{
  "experts_per_token": 2,
  "router_score": "softmax",
  "balance_loss": 0.00841
}
Below are experts of layer 2 (counted from 0) of a mixture-of-experts language model. Rows are named router (the router's row for the expert), up (a neuron's input weights, with its number), down (a neuron's output weights, with its number) and show model dimensions 0-255. Each number is 500 + 40 x the weight over its row's rms, rounded and kept within 0 to 999. Numbers have three digits each.
After each expert's rows: "comes after" lists some tokens at least twice as common just before its tokens as in all text. This comes from a sample of Wikipedia text that the model never trained on. Tokens count by the router's weight.

# expert 28
router:546473531522462488541513517488453466439521550531535501517515470529474573503495526502529536432551514540452485550470495525506575442493527509466478525414562474490498583549486501433494553549379538496471511481498560537487476553589515495536499526516512411435474465521509485446531552444531465565530525464466482513476524572482511468431539466390557484477525477495478469442489463466546526542539520509524514475445526577538541532496486470500480563466526478437542543525492449556532521479576536455410499457553467468494510465482587536554454508449513492406525507480450425572555569516444544458451494504444584456516447444511533428472447505453493473496451491516497535464509468508513455465522514534483525495549443519491549472540469550542479532494470509507530526574482469487568488544492526
up6:585467490480492535499487480555459520535559569520479492531498538520506503473518497530531427499470440456474435542464572537418477436540490454488456516475458495475510505534504422516536506507484463450509499466569526494484485558433508474455439460510544481503510508539484561481491450500467554518450508478471509531553494484474495548400585441504407583502467477596499454490537531535496512479479504479428535465491545543465443483382509479542541441535444414466489491498540502414503535465567536486482442513502503528555534504482469488477551491486479472493497468562513486526489519508565506532540449468395481460502486435503470446440559567516472472534547453572588442493490514472509430533586509475557547465535475474494429538508474581463528450511451501472541565508463492499510478552506500
down6:442473449519479581520523473436481523450456504535612490542518546518542453517495494444536491551505511491554517501466427523486482563426540534474507496539513480610527512552457510435490537485444568430541537496438458466498562516459478551504529456412458446502523588491506447427500499490480437477583435546528525597416498548463510485447522510483544479546577452486471484445492456508477580521517495487464505516446458512636503491532493489450439534477481459532492530509499484605556454506557485497517501499497571511507573552503466531554450505482525455463541502505530490543544461516482395545531515519400479512488513533507483524507429501445506505475470510510537470573507518496465504524476477544479440492517518462470466523440499524527468460469499549517514497537500517514567490479529525
comes after: "\n", " |", ".", ")", "==", "==="

# expert 2
router:508509523532522512421479515488531506515496500510499469536476512525549462449486489522550553400513586517545537448510462390510487446441470520506517496519474454528462392505444481551578509535512486513475478458457513458480523464512466467529506467541495497486455518452491540472580532549429483477556504477508520518528496502547464547576547548548544551551569558406486511515546563555490493540559513533471502494478518532514528455507458509497565542534493498509510433515480469548533449482553491493498486511509598462526482529542576478531512521526537516541436545532526519452491443502513512589415447449470503502505437417508554489553435559560487496542502539472463474481488532520463442524496501514477539483443544474585434479531494435537580485563556521484446537496558520569559499605513475
up0:555532426442500493515567496561451468478534542501502485458483542527569483487533505469487501533471519493509541491527604492516492496531527488522460475561520446454496539377566491535490524451455518488536511517567462484481519498605543490492519544549495567425563455484525493539468472522416524454450513511483508424485573500487480518440491590469518459474507485531450559509531522524523528497556453513540553456528494482536485476430438517503556464456576490512498385507534470563504487506433433485459451494532492467519488577501484511497458573449506596492503433441479518454513491463451506443516539553469546505501526405536521518511517481498443459525450452521449515527540503483509563556433456449458446575534507503475502445545526513509491449497486527502425526453543551522453515476526423
down0:519500502491469480441533545523440517419462487507505490511528523505516579531549461538477525528538490492454520488533504507521566483532560503532496479530474486488609495500516512571522432503504508520465499460519503529408525508437583539419509421515505500559531486435490459469473489499435534588473459537439524556452561584580410460543454538455517418479434445465498447497565525568456497529512521499530516505497479421477495455485543464502442452521471414577536459497539522532481432554444485483502452465520435507511467470530560473485497585465531508432480488472459525496483503456520484490494511477492456484565508500480439445447547488478537491529429540582554535539467442439503444524439488501500533561494606517483440492457501585519496478506516546536480456555483531523478489520506503
comes after: " ", "-", " p", " and", " d", " a"

# expert 26
router:558555439436534536430458454456474477454489460508480569518525543521451471508542495528508487465494504485541429529465500510437472455453465542415554488550487532510422451476372474522537474544534484535469478527474433451437482559474440439509461570490495510440550505507458503475537460416529475501522498465508544489491480482545452555538545448507560582471527524540517509479490481493529565573449556533471493481473520483534485474477437485550544461448456526484502561524473554554506454540422472535540477506543560528484485363547470543534490554435564493519512552484554424534467500545508471439563497510546490493483464508486503549546484504486519490456454479534430453479533525479531467504524426441475530535526468457569542513464481540529547482459574509547515527510500486481532495435470549
up0:558465444421524469553497629485495487552496495455536540507511461623529502583519488542508486489494402491508495517562517477456493483568457514481492506581523529456569469546490495487497455516461465554455543512461545527537497553515514518518477536523604449437481506566524432502527425481460477564501449487461522530535509365429513479512500556487517468555474424481561484515464543517459544469495499501512501491511557442535469505576428517502440504507498502484498464441480462481466484600517493475529521575375531541474485523454572516529498509557520498528468504554484501472497513544523473490519498561480512471554510571513470488499520529555451516567483537517487506476527427519495540485480476557495565516504453456477427552501498451463532561504504470481534547558469511558529452496468515
down0:496515490508515533496480507466499497440542491464500525511497462539535546500471531507570517442474532518496481555485529462471493473469468514469471526413536598451428556475488559472497523517441441526524534504465413492516531568487515466452469514524494468543514534448512540518456490512473565446477469490517531427537590500522440424532516513425509485527491503497567557444504517483541489560498447485480447510514504525544545504559480416564555505497492433549533525397500548490495493529418456460496482554539571560550478532555512458441491446458506520501449472462398531565434514453425492386489490565517478541525522529548529478491482506484525473510594496513524526484537490506563512562552507506501471566468501525452501496498405493441541566599500507562522485459481522502430449511544517
comes after: "'", ".", " of", "ed", "ing", "H"

# expert 16
router:553500448477524463451459486442493452416459536547480542465494526526470453455494455474534530543572486449552452523452531565462443445485477544453490458520460523557464465466429443548571498511546534544477479456469437446438502493451425468485449549479526527453547553468482530528547485458539440471534547547559468469543536489548451537478514469518535553511530556472482466456469493465512477494470546539529466555437465516499526488457445452531529594433462472522534515561440551514550447546526484511547470546529562466484464494561471531477526509550575558540558453470539483520445450535537470449503523485467511463480460556505547530458521518450552452455495437542462463507434538457534460456542502469455517520499502523488554553486505520548556483434547473561466443480564485474549526563488557
up3:469459531540519479396499561489534497480432542472534478433571488500527473534506506492381451475520549515468475530537478455537464478527563520503567516467528503549544514459485495505468528522546532460454503533587446470501501454526454497499537487484477446578479467525500486476460480449458470504525464502511458514505548491507530458524494542474485471526495433476456619554500494517458481467409396468489478570522588462472427468486501521523495437501568478507486496478493483428460536487506556541562543474461402366426575444462502498492550449490554497514436514527438496513474550472466585534518461505585505484538491493436464528548474471513499556475448521452464485509487469555509559552487508480479495432528450525509523481497485472466519420452471500469539515552495477489461545537527453
down3:530456459406541558492447528511466517465454432495478511526470483445464464489481488529482462516551498518579541493485532495561530439502465541564499487475504421450517497514559501451439488553537537539457507479560528577538525456554521543463537561596492525468485500474518464522446527463537495413457560526442474468455501494536492490492558487509552462497468556527456448499471476524454481465478520577482492482563528565574500498562475530561477486537478544504451551501500552508539476468539481493458478519536574489563487478522495484506539583523499552543513461479564583576482480514453561509566491501576509493504518506493547560499562443427548481447536567490451503514504511502507508453599550521535456492509482507569492556466517473635536513543505486415503536577468501514441518508488461
comes after: "\n", ".", ")", "ward", "%", "\""

# expert 3
router:569535477456531484473457479543501520510489438479512410490519515483490435451561494541545537531536547513483484487522503500533551462444433521480504477555485502529496531396533497454507517459516424520515526470474525498543479488525471460497473507447567542474475527437474438431569537569584472492564463447439515517537530404497461531526512468511478506463572534473437410547507511511490527419486544498502488521460515463447555465499503584513504468529499474418494560470497529503566435490505564491562508537521544404481500461506487527478507441457448491522432562515514477490495513492457477511509528439477457483561498436478478486519448469477565451604508523505489492537541526411490494566569508450495599540451528494473494477473502520489443509437516469502471491419431453533545553544560549
up0:529540537584467577491506549485580493530491465446481479401557485467570481517540427520499488495456572522438522456492520484578507496467504504501432416498505491594488520518469517568569533468469495470511539504481480518507467456501496485524483509483521441556400519500520432460524489457576499544475456488489545495482492512450504494557581523474483517514528534509466494568541486543488580516501575572486437534600549485463518468488504517519489552537507492511533501518537566480533501563472457505526475552462517493490592449496477474485521475443473533584523511589533476492477462430490492468512514506513448497494450531442476537470490556456504563537484551475474538484507534520520500456476480564542521550519422589531594530550463517533451520500463480595513593550470517430480506561530477
down0:493556501487465516495560531491494485508504515513490524486500445492509442428473459542487450518456498550491456498405504606475495451483474534518539466523542545545484552580508512486484460516526443502510471451482486492503558456489446456467475498502510477504511506462484500447510519510573476513613490461469409551493532517420458485497554515517489456489510555516501458487564486513461501462483502502448483495518488610505480465427503500509432524628498487565558450461582517485541525527542456585529455519407538507459520571508513494507502581471463480530514533557476451519472586435565537495423489576465467504488531416443524519426524438462465478509526434478504497392466502424480476471512544559492475474469487533491513559498494458517431492513493500506538567540546564465481472534484450
comes after: " ", " S", " A", " P", " E", " G"

# expert 8
router:535534439511478473444513478446462469450432462515481538459503504545500444457458454535586553540551460501527449487471517505457493445422481484512471523482471535472430488514547478556564487444555495494473477471468465497523547493504532510467476482541455527461526534449449462581514478457513486416534529569481470482499545529514410576492480487461515525467557521547544524472433518453515448519510439502495503469441462515516494524451505484460489574408468441463545516503461553477514434475525529501479466509459578432562415474506519514520537517505553514570569520448457487458452524510523522530473517479546458435488516512516514507456458546530554515442555478513464542477502523481556462562555466549480518552415442460432483517476495567572549454480514448575449474408545522534514444562478437
up3:497519533530511516485442532556440552514510574444443515488470466533490440515522546457560456454508502459456464497482489449573502513555456561554504520556498474513514434589528520503453508479518516445413499504450443480529472522516544503453550506494449479457509537584480527488529482523513484500457588576526469389472465506478465514571425477509446496436349450540542498550515513508508513464538495432437596497472506479535502500482513538471532479418442461502454456474488504481465518458434516503475472508507485487530511489464509499518526513520488445487519522540451480443504437426524571496512501517533525467511495452514473524468442517574477462495474479445556546560471526534537460498452415583529483500515473531500471411505470540543469518512472509484494503464437613465513419506560483
down3:437490523455425496518494472491527523503527437505476465513539545535517549474465481546471551543474491445548596488489524497519482584509513473464524482471564528440557523475528517509518500436487446527510521486412519560514495499461485468539535457514448448458556465500519527451513450489533540439503555542481556534481522501486475501426542518426524600521572432500457501556516507492539506511488509454461501504589464484532530557513438499497513519520549459553476588473505472506462545519593485495459521501528514422551451509496523467450463433487548517500555510520502472499498555492481478565455475466442411516519468427460484509527561511522563485462595538543471525488519522507559538576537490525492555508533513589583430412420483520455433460494495548523505432448459515506521494444425534
comes after: " 0", ")", " ", " 1", " —", " 2"

# expert 22
router:451523429497538442523468516611437435590559455506441549487513496443417500440561487465524508549496511519499485535461473497416471498452543506528541468542509493521476483494545522475490481509539523476495468422459520474452405489430559522549449494535417498496507433539476472514491567523446468484435551535533482484510552448535477537476503500513532499419558550488586443460530446544464486490508550495520480538505459500526514528486490481502417473489504438512458452463473586553525563489489501529515467453544526451436488538485465522492537582526438491522465515450473508574469511495508470482442528463527520524497495453433473472505548500506445470542495525518452628556455467471522487482500470492515493519472524434497484424493480520457469549464492521508550503496488520536414558447593413
up3:510522438546556476485509548474530590510536469508531406501476461440587521448462495462494498483451490458478506523536532540481511502514530475551468445466444409528596534549529552362519512498480457477528440546505547535496479488503542443478498505496499564528542494404524503517537492518550583494515558508503498540495475478454459521511507492469470513510564496483542433495470534568501538536534492494478539485506465521513483515464409488459458470466531478542457558488524497537481535518412548469520531469448511481514487512452571465521542492527470604484530512431516503512483579511536436506451445512532497465510462499494492541477585634493503479559540553457509508507500463516596598490487490505571481452456426526530496460452536517427538417486549508536493457518473524494474502521546497
down3:506470419483513532542497495476448534474532537522476423492507523539533458518474492506505530504444476504496517510510573562499528555483579537475473465509448465521586489459508444453478508495539511412505488458455568450497639418508505560555485485508483511523474536474571490456538513563554547497546539575548440501515405478523510520510491454470467516501537536509562451526483513562448587519456489455473472480488487524528472511455487472507493477407440508481404490442455511435503505552490484471508483483462535544498487470532474510538496454478464581465521475459581498530498504458541458530459466524494516500502463532496506499473528583451448463539513484483491549494517514410489612540526528393503409515549480551483565430452485520503490466492526582512542483410546517492488551528505525
comes after: " ", " con", " st", " c", "p", " ex"

# expert 11
router:525533556522525466513467515527439470469444450525494447514450539435477518452491474433490531507557456479484549536462509531469473509499502548458477482551506469542486527485512445497599518537511561415437458479495497481464456549508460504463535543449582526473521430543528462522502549473450493539422470543481469535474457481505474518515534461532511545474537528455569525542564512539519498509442538540512426552537491574511500435428439476489507540490557432422455495527511489566427520548474558465494492503505481484499460528534462426501527540522486544475432493551546471531482460554530511473508489478477484448564577516502462445546473520467424555503483481506490554612466442494521482435543504541528498466488532545485538540541423571382473496559428566485586458498514511486532508507479546
up0:492468477588521454503526506537532579477490492506487488513508519537506483427429508541473464506477451506562525519552446514515498570523501514493511548572515479511466444471541527528516482556496413562474564471482499526616642499428526531529491543513485497439504495504504517527506499428509507517462504542511543476404505497484542411411494505473483503548531528467533436514527548512493482561461427544536501420475513479459492511522441447504459493450513527470415430506492431570416506575536458495513438515539471530460534501496480506466522511516553541427532434513494469556497525416495496436509465452550457472495517491465576438501545457523514475437463443501482495573551441494472553535508508564508518432512549495518509471531460548486468450470521554484506511533439519492485568453475556
down0:444510503429534521474484543488424521551509438531461515547504432466437427478468476480397501463465437493587499533488535493497500532503521482407543515477536524526555459428515509476554478473431509461574506508472470519499524520466490467449464522560484484528441508496528457414417532499607480583500453492529497454511472522492516536586448479539510492491504555495542545561522480482523445490456508504502423411491492504525470488479541539471523439487498450523443539499529457480495444455477568479499508485468524486565482492545548533571502485514425423531480543552463509439544541524525485497560501472552489527511430538501473538482432447498564476528545557553428524474496548516455526488534392458493436421514513449512534546531494450438550533488509510529504470549523558517431485518536491
comes after: "-", " |", " the", ",", " of", ":"